Below are experts of layer 7 (counted from 0) of a mixture-of-experts language model. Rows are named router (the router's row for the expert), gate (a neuron's input weights, with its number), up (a neuron's input weights, with its number) and show model dimensions 96-191. Each number is 128 + 32 x the weight over its row's rms, rounded and kept within 0 to 255. Numbers have three digits each.
Before each expert's rows: "mostly gets" lists some tokens that are sent to it at least half of the time. This comes from a sample of Wikipedia text that the model never trained on.

# expert 1
mostly gets: " but", " been", " was", " be", " had", " with"
router:120161102099132107110156143117065122092105170150150135095149113144118096190096125169137114090064124162121123171129095120122157080173144154144146171151167152129163189106149080167113109179199149149095063159154150128130179156122141074096096197151155092167085127107137193094152106134113148103
gate0:127089101150141118128118147130151165065121100122114126103112128146125097138142131129152097109062128148123126126144105090098150125173162094118139072142124190147142135143137114111121130214220178138152158122096137130088090190137129191129081108166167126125099192137133129151125133095172082133
up0:128138098177081061146124181122132149131161104167106181105126134130162069125122128172126103121112150099164132108114088078166142115174154128107135156150149156141119094123185062169091189101122147101085121081070156201120112114073125088093096146099163147081087160150189111094139120104152151149
gate1:145120128165151139119067135129106115164147130162159132084125111124159087167120082093129144088144116057147163132164077099074113138142121123146127158082125092122101108081102182131098129126138117106105167087126128076152164134112135143130144070211121113117129119149148134153126108101078136131
up1:138152091163109107118129167152118116160122115045145204147123110058130115157092168127155161146179152077211158084150157180084102103142159135128065141141122120069112119143140153177106007131092100166168174091140177140127181127126143116112147133129086119132143113116148164123194177123107157182
gate2:145126090161187142166114171191129070124118146170193107153139155179069125109120169115102212181128117117090076063150142111180178092151106088143162211116129156138136156159071124127083154040118160154149173152116168157119108104133146109163154150141129173129067055175127139091108126130191087121
up2:111108060169088147129148145101199154171123076130099152168096128142103105127117079118132159130154151103110071151213141106136101093132109069185102110136095088112138075119099118059139128096115110142117137085134198156151100164150156118144106165193167116123112164208197123118066161089192121110

# expert 10
mostly gets: " part", " end", " out", " line", " album", " round"
router:114125119143117113126129087106163138131154092098124155133106115080185148055118101140112164119154092108130137083102160096113102152124140175050162159158149174137095125169157172129134108059076100129146151094130082174117123083096133164097116107164095128137160135178113057139142103117113121067
gate0:128094162095166076048146163108158163090079141166115089123149109197101136082118121097132093183103062106076124063141134161145095132156105131118149077116153133103165117149142125093150177142151142156178067107107144083113162118143142191100090145126137044082076134125176096055153127151149103140
up0:117099180128112158146172163122130158105153145134088128138119120171130152160101092157079057117124125174109117176213176198151128113134101076156122145128113157137150108174089148150145180125109064120178123138065167123122086097119162085151168165152093176157082153158126147207100093103142163155
gate1:134146137113163129153129120136161173117109154091099094212081161100122141117163148166079101100081132121103094131085058129106103125128157123136121120132152121113171090114109142139111119093106088132174112145155168079073138077160132149153065141182157147118188142112149142090176103182152064161
up1:095125121134113146179096083143128134096132174073131112174080172154148162118111155109121133108154098174135105185093148173122114047130128131114075079132109100142147127108106153113156137151140134136110086139223128146095164128112135112123120117102068198116137161085124121136112162111166105132
gate2:152043072093139142085171088088112151080149165193129161087159149177120093170129066141130090094148200086079152112135139141190115142111179154119070157095173149047123180134162123133155150112124114105116077132119095150142150152124084118160105126115174150079099179101095149136155104093165175086
up2:177122146100121140099120130122122151094162163106107117107096140136149136110136112082053114127142157075145133128182117139141108137107171124075124127140135145140136157109164142109175203134135115114117176101051099127158134136139125120096130150160076084116154132187144142112187150097160104071

# expert 8
mostly gets: "In", " during", " at", " in", "On", " $"
router:081140130093174190152107065118058174124176078150165163085120177106121141115089155131110123137129121114169090141080109120096040093118123165191163186104188094150160182173095110107127151164107121145158170165134132070101105129165124055115131112082140130140131111083132128136170178085175095140
gate0:200166076110087099127121133170121116163097125098121175150152150123114120124057163164168116118139129165103084118139189077056138193142124137146118166109158127133124177118107135131135146120090152134098155136206115124124158110182097185074196061138109119102127104133146147145105134127111106095
up0:157147151103127168138095123146099155148135128117202171165140122172143188102095147120117128165120124115150112153112111134129129132121106180103193123138124115101161169097133145165148160098083192156084135133150129100089184128182121169110146120086166074136117118144174056159150127066143112094
gate1:137124130121172085133138147173109198148117112111117085130114167183161131072110140136170148109092139180117107152117077132148128175141159142113151100098108120178137172212155087112123110112102142078110090116198166133041095122132162144202130184168117159076149093108137107105179145104106129146
up1:165126174094154124099134162198104108143143119099074138185160133064139155106105108157141208069055100166182132129177111164105150168102143088104143182116155134059124120070121136105089141115148172085197086082103107171128123104156168164203097212101131102173160174093147098099144067099145073118
gate2:138098079162097134152156164149133135111126098136116110089142151101142147196141157124088139110091170163205127165109155153125171137190140078123143178084229135151132136126174156120135141130092193156116125119139097136093138113128145109108078134118122131149113123151150158131186143131138160163
up2:128137111118111097067171113076189134178164150142117136165110103147116139156128143089126172154143193093181156177099098122178119109109140151160077108101183130054128106118116112123119137095161127113131181160149134155155109132156074131115172144135108106166129088102160114113159127119158100084

# expert 15
mostly gets: "===", " |\n\n", "====", "\"\n", "|", " |"
router:128069155172086125166152187108061124128181127147151137168135142127116130128147121111133084116128136157124104187100087126146100065190154140079108173152171174158056104137174094119137132145146182157108121132212117106108165174093196088140112108108109084158122158075114128134089162155148100160
gate0:095170150173154177151187106185178152104085104121074120145135078149102124111078157161101137138140083137161176180145151112144094116156125152131117137149129141075164167121143113106169107159152154155139174128153124101135104107175130169133126101146135082139142201129143193187142102094065091121
up0:127096156148148112119092123129146142068151160119139171145143115157115136097119134123131091086158107139172089131114124144108097092078148125118119060195131092153119070127148205154134074096106136145107093157111109158079165136106183127177143132052134146136161121148202063159134088069151183145
gate1:143103199180130109154153130115074126084079114133086210142146085108026155062120146176173118093074131168142140137181146111115104134156121092163103077181104094129171116147202132157115098115105133118173138089132126149151126096153144103100149099100142134145093138148151125193171174129105137104
up1:061154123161171111135122133111135102112135067119156151135143131046060146113086102133141142130154116164101137127167163107088122165112135156153094080160105111118085144148093149171101078061122156151155106125123121153136077132122127127108129159152143121183155170064118216110102125116109135166
gate2:105134121100070115178143125121164139104176176142126124119153083107126166119083103107204117066099155111113121089170066129085161208096122147102201164135098127057094131124099081158082086140121148050190130137198073093109091102113099146169112131138130111064115169123135098107187131168150113151
up2:065117137161100109132187104166121133064107096168133098099124132089153134123124154137129118107123123106131158120176079120094159149176050149156125092147116131073121170176157135143126152106096171096100118125117105084100116111151157135115163186153105141100148125143161142198158138188126137094

# expert 13
mostly gets: " O", " de", " N", " E", " U", " Al"
router:104128051156101113120125184150113169144162088112110123176121133175148121128195151094146197113154175143104146108119155147177092120089117116185115178143118082182151103121192123086154132102142110126148153102131134187162116126100099151180179087075145083120160120100174050126084162139124115162
gate0:151135137167134143176119141092110139093120170064153074155085075055116154148080112131134115093138138124088118146125194115129106186142143153149103144108123142161055111163111123136119162102162121143145083123083125168135139167140172189077193195152141087206138112111119072175090056090110102071
up0:114169133160120090162101139103129126102137113096131128147093168190099141104067141114129118154167173172101137102087175112117057122164136101105120104184094080100094145111068072175139184100152103163143119090076140204179145148121147151168130078139143089168179157112056110161074156110077153118
gate1:149080113125116088089152097120106072111108135115149079146118090122127138125111133159102178213148126128142131014076042183108086129107098104142203172150142137116184134153116105140137061131097103083065162102114063129135137089126153115101161131110139167151178167086163127153128111141109081166
up1:110128129159109103129146100072137152095125136118143088139093134130145100150093162163160183141129162126113094100103140129129134103126170108189155103160138089155148126175163191106098159103132153062095083181163104124115232186110169153137143112128126131154107172125107144148079116129116103138
gate2:098114137121083151153103143160056156101086134166117064133110064132160156105133138182099137108143181140163126191107181113167159127111105126085097186095114123121161124148173096079109154152161189190140127102130098072141116137144109130171138125114135108145125160151210191134105181108095086118
up2:129144134071130115124115083143147113117109134192190144184192146173117056110123152167095144152155126144180147184077118099177162125175122073074134133169144158153108071134126115143099159177144103136154106076143139082082110124146139094139122151152107143160024126117121154132150111156087150091

# expert 5
mostly gets: " first", " two", " who", " one", " three", " more"
router:086161130127147065088085145132179087124072158142090108183135089172157090097135108090174172187119149153138123141111143135113140110149094061119179107129127093108108092133089162117132153124152135153119170108161124139142119152124178110137150135106134137148139115139136115127149192170096138108
gate0:157099121170113118142165159097172106069119154116147114134094170058153112101091176110130132109115191121191119165153183204092200148193079175144062104160150142153171119137097126162131083103145186125174124168139092138098115163128127119152141136167170112104127108061132177122097115123090164169
up0:141092136137120116114131144157147110117127191106097134070049130148121118065062159120155137114175114193128103086165152121068130102133046104158136087161153128125079105118096145138122109145132092063118119112159096137123098095123133147078121075136071095100121073118081120137134106096125170138
gate1:194097163181166137112077103114092076065123112101119114154122143153125142158158137131158105141108194144112092073083098109149112089128157160098164146076155101126172071138095078092103100165138221161174124116129108189099140174133126134057178137115172125150141151074114102135157115115149151120
up1:145129091138172113145140162135117166083116189178100104108157170115179115115127159115160143133145114164109109093124097105066154100205140120140121067176164132147136113129169115087054045098087121124114109113111167168088140169101147150095174171105141168118109156108134037135183139149196084174
gate2:102160093164160074077064154076118069187129174093094198163098154128105113149133139144146074075104155168140111102173122140175142123133109124072173074127122068112100105155175135079124179172116093099154113175134130133141139100088100099070103213145143087108096109070127142104169118158081094156
up2:106092123134145099163116140093192121202131168131174162117082144089179140081101115135125144130140164150147134118111162107143109099200150099106191096207122069155150147198143138119114054119090068105102144163105162147105143156085085146101116162164173108121129139168179128154062121097165120169

# expert 2
mostly gets: ".\n\n", ").", " J", " K", "}", "\""
router:169119132112133182150131136142135140111176123112091163124104126118116108145082126122124129129100142144103149161137136126128152082139170153100095103160063148101076119097096089045202122181165138115120183097177153173120085143109116132105091179141151124081113096123144083132147156112107098134
gate0:183145134160173152142146143139090139101099160082159119155087136105117116161115110098155146110077154090126093145131142149101143125111128140166076142119117099111080124082120120132082088164097182141147160147102161091145148126116189048088134143133139136107128195110128139097096141106110152156
up0:117102142184120090081148100109118068107104046148113149096112127096148111146089123112128083123108146132109150087178114163144085173132085222196160136195118141122159101148091111137134137114080093189127147148134130091105103089204123167124109059133130131137133118169113150116096115120096121142
gate1:161180114100096170129138140077138131108093145162095104109140119124115144103151146110160133078072153124149085135114081107100106165083194124082117092127161120079140178202115158152128136119088158167143126114143107117176145136159208110143129095133162134157086109144182101128139092027083134121
up1:107095170158100110089106164176088131131094146125114168155156156118138072074160082129144140143094115086133054146078129136126092172128123165108127162080110139108177145133137158124144143131070118103152160088129098084138135140189078112071163140080084049146093142107136152112174146118111076110
gate2:126059152113059131144148115133139147179096118088151096153087074118134139084075139156117131137117183123108151137178143161122118092167139150061197156123141146114121098120110111186101055096119115136090083160155122129161233110099127133159114142112180157163151131109084094125100070100125120152
up2:136109115137069091191206119097146166135169123083131150203134133133205087097084144175124109179094158098109120173144122118098134090118228100094180189131115127128118145146083144176161096158107144152162132133159139115146149151178131131181124155162138163105122125117132138118123048095132124151

# expert 4
mostly gets: " when", " while", " before", " were", "20", " including"
router:179164141100161127117125076140101128156055105150093114086163126096139098151096178140143115122086128126142101085155110092117141106104116125099141114128109197079138135117063125179106082160193077130121143154150102101107111148154123076132115089137185124117158144165125117136117120102101160137
gate0:066144138132116079141124104121153125077109149119156163157048123169123109064091142127086150180153133153160171074125158149152113063144169136118081117151131098118143116109118131114199106126178113187142122123144104123159146206133124152116091152099082165178166183162147089147076162109138185119
up0:139094102128096116082118116107115168079077109175172121136099173106132076100178166178079150107158162084154099088152190099157165129159138074094056150150129104099150149108190128124106094139105121143113148126096164109127197118107153094168138148121055140112118193103166129061135107153168125150
gate1:094085124190141145122215153139168059160145122132187173147125169149182172111108127155133133125114149147140157171152130107111113142144087117142131113121130105150112148124149127112134178134142150080157071106185149211049113130134105197141175144095101147096137170073091068174189109117122119127
up1:093095149137154109107135167113123070097102143084097183135118148095136132178118081132117154113046171157156140146144139126085108174186158080166086132117094130143097103122125172152131057200161145075194072115105091160119072200140154130109072096092172132132127126081141159166086122133096116169
gate2:135115149061129149158186181104162082119119095112125106120121156147170100108126049102142169170075122131132085154116121087164152135136115117141154084108123164187146117077144162103138130099149144124096151176109108134096099128150105141118166104142204182137077103185155080163129152188167107099
up2:140183119120096133090152148178181117126118104080135158098153127166149097158084128142171146092038103129119136162108172086147171172129121093096137146187163104119102142149135194090141106112137169123119144132150146099108077107166113122161179146098153131130111095171145142106148130148117048109

# expert 3
mostly gets: " (", "/", " c", "(", "^{", "_{"
router:107099134084178113161161098150107155147138134079162121137168128138109143097140148112094130141096150157106157164113102128141098159126087184165111072130116099107090124143134163180110115130096126129114127167100131095178166186133139126108148138115109117132145107088199137115108084175169094133
gate0:143157175142133144089106094068131104134103120096108154060144110127144195158101153105101069154136092099132062098091085176104129121173129156161172102080136123088117108151145182100100191102180185115127123172135111133077178114141123094061121141122124147091151113160112176115220124142174141170
up0:166160148120176079107088134129124149138192062121144129158084093075098164192115146146119105156144075149168088140154146125105100106077183124141126198149116141072126099064149143122045116112132132126196082177164135144134102172140080095114103101177111092118124145187161152136171103128132133091
gate1:132132082155120129189064128093158088089073114115152147091134097098141141106109052085120090153149142122081099079069097115084117118127103121207145115171154073160147132151107133101061104184131144169155109140191070149093208122130130076187109141145140131083096139108145099123110135159073128113
up1:177127117192151141087154047150160154124103144038120176181145150138119161096138074078102120139140093123161109135111135094153080131130188147114131153125188139162148125113140104125184156124077145149178120083087117128063074156116143127108087119067106157152125060117116130100195145107113094133
gate2:125180116122178141174115135108132109163156073129190137137115066131032170163082108124092113096104163075103079080140148118114157142103125101190132143181066162092147106246055167136063112138154098132074125163168113146171133052120186133162163097128087089137171124204121146103142134128165180132
up2:096090108079131144129109131168105131067128100156153110154162118094152077115166147118139098097102186144144109084103099151085153158073095116155133195151074139138101166138101136074131134164084114149113102127157183105082186117101167147132096124157141141050159097121113223133121135114119172139

# expert 12
mostly gets: "°W", "°E", " Jr", ".C", " Inc", "ň"
router:152151132147136136089168148122221157185130174126103104132123145091153150097072133092105152108170101166154173144111107138149120142092116182142087034069113101131092105099101081116138140166163164110158123115132157180151110084154049207176133135176098105075143066155125132146148147163131121118
gate0:173125111089121110145114134163123143149119101116111124073169145105047107116142119123054150151131167085070121147115100094130113167083170151113139132137139066123170132118098106090077147101150142127085107107144122118148147154176080093147141150140114159130066132154103194079188166096131137080
up0:153150114103174126123158139147131085135087108139110128137119162087149121212120134161109150147149126142116103146175114143120133139163145129149134097139112148110095069144108123131128158158074183100079087128111125114125185156094110115142121169197114138180050143111066154102151091171092144112
gate1:101120192160147105144125114063106105126097089176113126065087059141151108085122088140134115145125127110043149142198120121091132181099098160129048107132206129109141157118147063135128161094110098137092100127076104200112155128100117183116085188131137126127142139123061140151157088149126088118
up1:133162143107077133061131120198099157105192095119126147177127146109136132169144130175153161115092136161096143133136131116109150067143114191122141109168143096173097119158134126147166100133141100073120135103091120153114129117152142176083138106108147141100191156140132094116127142088127073099
gate2:138130129081103155086184161122079112114121117107118123124124157210131153119145146138128145127144125154090121141147099135157129143120146078117156155069158089119100216122131133180115157140103174080108103115152090075159079187146105113094086175127111152083109167104091124091134088115159109121
up2:154147111130168108173151077103105132125154107104149145074153171146181146120104124125120141156094089129095098139094100115091161136113145180078148085136168163070086112131074153063117119198118153093119127246120079145081117119148059112085202104170118189153086168154080226130175154177177149096

# expert 9
mostly gets: " the", " a", " its", " his", " their", "The"
router:074073188115099119143135148174097135135071122131177154163115111160119116139142086132153065114126166106117130136144083136151132107095136055157120173166119142103115145155151104128107159138099155106112146100108120100167165105065148115144136146112129200127117195195069183137186107099141173134
gate0:126095118122158180174181126100116142087116107131139121132202148120158120176100118104128131076196103083116137081174135099166162148166154107137103149042096147119177105170135049154140104163149088099173140152074119120127174141097114122089118160162138133092099121115177159167111078176164115138
up0:133132077174119139121132158154087071099118183083084136068050127069147192152145078154104137155145143192094101072108124134095091108079058113104102080172106157063080146072142120129141107155092166123123114053066101179054165191112165181142079116165156109061109161139059122126141211093155150210
gate1:100109110114159124161179079058087091160115039150110129179126098154088143112199120070149154152110088131113159111146139153149079062102130114069146157154132097155166126126112099157112121141100125134104154128128096116098181136145105051080184146087159143106137154125108084170137152137104116110
up1:127149135138102119087156139125171100110161150180131080161086147172185176099075121127131178127131144151166115153087149089086079125079114108198136133106124125164162099163166136110177093123126171134202108145164148186077082102164115100142147146137149172093116110086124094125104161180049104148
gate2:139137160085116117116142130094152133112087124132106119128167093079164127125107122163127129052088076103134044121089187137118075109144112143150109135065107162078129160080134176113090148147074104088141071099089182101161134130081159140115125090121132146169101124084182140134144139179135094191
up2:162167123039080142107109163114073109103112134165131156116125136125156074119138109105102118123079116095128086106111161090156082173100164182167103150055157140097146161108122122079115093085080110098128118078139161087179092055137163122100170116104164106114089090118149191102128069142150099127

# expert 0
mostly gets: "ai", "zz", "man", "ie", "ada", "ka"
router:128130121130114111118117171140180080125119141160136075196061168146142145084109145148107170132110123122215120145170177115174127112140127118111155084122128078110195101147135158137166155134130153111138159119103179162083138127153145178146134139123154179134162173116100115171099117162148138172
gate0:118128143093099165113094174134124059163114074135102119150129134125126152109105060138090085068199121111121127098136116096101139155145136109194126098153135161175084124121129123164097169125139097159053090119144105106098145175159098153108144142150108176121115174133103186120153122075109122163
up0:094104128134134063149165172078068156054117125098139152107106054080103168142116112124119108118144130092079070063136113146140097117077085097161135158204155136160182191154157123171107098108103138080102081056143096103113156161137069093154131137145138144135124140137080148090180201148121108129
gate1:134119113070161113084190176155148148142146135194107092181099163125179116083116175227114113121127155128189180126150144130176128086117046117130152068133121106150149116152141113136222099112136135128144149132154114112079130158110137149133131135153147102181140098144134194118086084122144114142
up1:102179157074125109100113142078136141127104139179144150096141100177085131124128115073153123104174104091137112143088098132133059078155144108113123098129146145153135096151084076129164117109175093165142114138143183115082112164093114083089157123139212152109135113111128159176142128169150153123
gate2:138153134167141105161141123140149083140072130164104121143133114170110067139103064129152134114165109159131114115116135060147083089181126106113132133083199224135112124155116165167113117153149094132161131130153081125160098177127190170159121094041087166127106147106141160073128096146112110140
up2:184167125135179095115080126060110174121135044180117091081116136088070125118107112094164129126091113109105119117181061128103105093121197133132174154144114137110107088126112088156128097101131178123185134154118081069123126080167160169123139064178139188182078123156133132111110139073081168129

# expert 6
mostly gets: " took", " released", " held", " began", " found", " received"
router:156099164154165134062112130147187105111122093134106090127137134110140119156137111122093126115165097109081075115156136099102140154098158108129132092102157134138158102088102148124083122123118137113157086120107123120116108094137147169144143181159045133098113157137109122131086126181137174111
gate0:104189121070081125139126123105120104122168174147150090117150127092168105164141131187096158095177171048116057149122115154088120101146196088121110138103149193129102160116203103098106153126125140101104069119150076106124134144131146172089111082164103116130118114127176201117158173101113169236
up0:111133078170156136152148030112126149141185196134171150167121083078128102137104110158126137139074126158162120082108094078129135122146124195115146070128105161079126071157119192108098094151128138141175117084123056120144130168112182117140153120135132160137127109099164140184155153105077090163
gate1:116162200105112156081107029133134135172092193138149058137159101141126129131095127175152156117121153192124109152142142124110125104147104110179122118113083110120049090182147166078118143174093135157153110127150088134115092148062181137178097126130135130137095140095165156158159167150143044118
up1:086111096202106121080128107124080161154126163135162092128184178132112085142127074185122143070154112139126165126136108110121090114170152131114139097134160124149112113111115131097108138123180102151091056141164160129079157092049173123126126135054097052143155170093156177146187211132128097197
gate2:163142112125044145127085130092168132208098079180145160098194135151085100126111149110124060142138134144151076130141132078161101147147118055129156092122182152104128195137108105154137137117148110172177133127189119146121179189077155109101074133113104128106153123195146121101117124115145160134
up2:123151104082096137135132183105150137193160092161106105132110113116119160132111147120141089083109092105121145172121187117112098126093124174152191142130123098109143097085146113073076163175146113152105090091151114125144113144122158151123127137120037092091128147143118129169090133087059088109

# expert 14
mostly gets: "″N", "°N", " /", " \\", "″E", " ch"
router:151145082117060173154090107147134058124145140114176129132151115172107094165180152161128089165123157125084145114135130167152162183146131142135101135083153151174161097091112109156145164113126120178094098142096093124143106157131112170113141068113130140115098179147093173074115090059066101179
gate0:101115096116153121122060174153124096177104086116146101227164109104087150187154098128195115105103132143136119155163127112103163088104083146148153141093177109179090089109184179099069059148127166087165154123124095125129136121081068092117120093174137127099098078105128137112083105144083121082
up0:108135127118153110125127182097142101080117113129102161155152116149129165110115106154144068079128059161156146099128111139120169020141129150149137152093132113148132141127131121118080077110155140079200109098115085150095098126090124067100160137164161092158161145112140085183121111159161099160
gate1:144182114115140153176182167158125179085108138133112076140137123172131117095108097139146169116158064178202153089106156091180151155121183107155108146127123184137152124125105149076155116106134103136072121105069135130127157084180114185147195133080137179128212110154139148133130160173166114149
up1:177101101052191134074091238146213200170151129146170150155126154100088145119105042131093137157087136145103134127140133097123131186165176159102120179055162123119083120131098136150100166134150110119107143117183118141154144120183108144108151128075162153102162118165129120143140164148082145140
gate2:184156180125161087172217101127143112168074111103142114192119114136180135097107178078139092117124143153142088156082156096127074129162105110075072059183133160102106136119125143104069147116140169057143087178155169175101123110110130117118086099149186121145152099216121108137107087098136169118
up2:173141114092092142189122207157133161130110160105103092143172095143153126142172163171123099154089128131149086164127099125129114121192121068062089077134132127138119196103108169147087137099205203114110125158117164117168152140164136117121160114171120156175162105125123145145114093147130118164

# expert 11
mostly gets: " government", " state", " member", " school", " city", " Minister"
router:092111149113087112150086155075156095111120091141134152097050153082136188106135153144132117097188125068146118047152183120118174172086103108110098095156111104127152165134103214128128149098070130107108099110042095143128108120099137178113174146141110159119066122128137156198141131111089129106
gate0:094146126149173093177141125120094170113164142137084116150137088159145100130122128185155152179138135149098092164083151131155190102143143139086156113141122139134139088120131070144203106143177175179134123095100107084162139160128130092121093127109119142108187147078153127159168058139137079149
up0:163095115159126165153093137088089115130200174165162175115162146128122131149065119121143063107119182090161121071146109116074098145137045151101147158128180176155125092141151129082136119143121150145117138092180051105113152103175091130097129133126126106146083137085135167097111054102159145104
gate1:060148089109179104168112141170146162073143108115180089161163117140171128089101083182145170133123188120142086131164123124098129128125161117131181092167128182157164122187151178056069117121109173110129137138123131122100149157181115099203130108098065065142122166096171119103102142098106122135
up1:122124184128168128117134119115179120064107153119108124101130161113134098076105108107137129167139140140145149114119138158114116073127143102172182131166100105141072144161131139136103142171032114108130149100126130124094133140148193163120130076140140106141034127144168094147139115133187125230
gate2:129079096158117052101146114098056088133145150180126182109170119119158129128124155122111049138153145118123144154185087184113084098176156152144165106117104181135130126165118181132128084138136100097128111125165060115168112104153120032110140122135142122148102130107069163162124168148151146135
up2:128103113139112096157146148088088102129088168127149193192150086134119188171074115104166135085100220110111139099109120105140125143169101120139122165091149129119111162123106120105142138081146111114107085063141110154155100143152167101138125125124153074128131082083103097120094119155053159062

# expert 7
mostly gets: " As", "See", " named", " Preceded", " An", " See"
router:158150106156159099089150133119149144147144164180092124054169117141135121192131099102167161084056103058128177127222132110121195132126155080188088107095138142082135153145177128080124057072083085084147110155099159095140101070100052139146102129161154092134156078133115127095147140060158126143
gate0:113142176099166134162098142163117119057135151132119099123114161102116144074110123126148173150066160090115112140146160139186101113171144083137121097109125140093112072113108123129092143196157159095072120127120130187104113074121109102101167083156214141159125137137150129181140119087147081147
up0:118159134100167154070111094124191110090104134156143131126091076101084163127141131178164203052069144128101090109108145169160132153122138086108134108123138132149134162113122116127154146118115152139105187168155142116053092121118120098095136148099163160166122122134107177126065117088124116147
gate1:146046061113176205093066066142107188072050190141111131110108123129153165153147140143101078139108134167164145123091160185108086091090151183036152131143096179127145132100100075142138144113091120168144120123182144134176097145116153156176073112144114183117117167146186136131145112098120143110
up1:114123105218111155124111088189157112122091154072160134114127057089128112140142094113085132136109134075123109093207114135120092096110133141147138104165161123127171128135102111089162110082092172099072137082152131100067159120079090062100147101156116167139103052138173140115136099108136106182
gate2:114136124134134089097114132169114137124110132098165123059141065072110127090079122177096115098136118081173152092081101109067117100104167185122151136095113118104218126101155133153164119159175097205191169179085149162082113072124194124163064119185144109139122169090122136122118130229128146149
up2:213135152121158104106158087155117110116124094073134145086221148123077126157160095132122120144133113144152115158106083162150103072166123155166146141152156134139088106118095105118146134132129146118114099129094124114090101128139164083166140139070133115203150172100169114151172129111093174085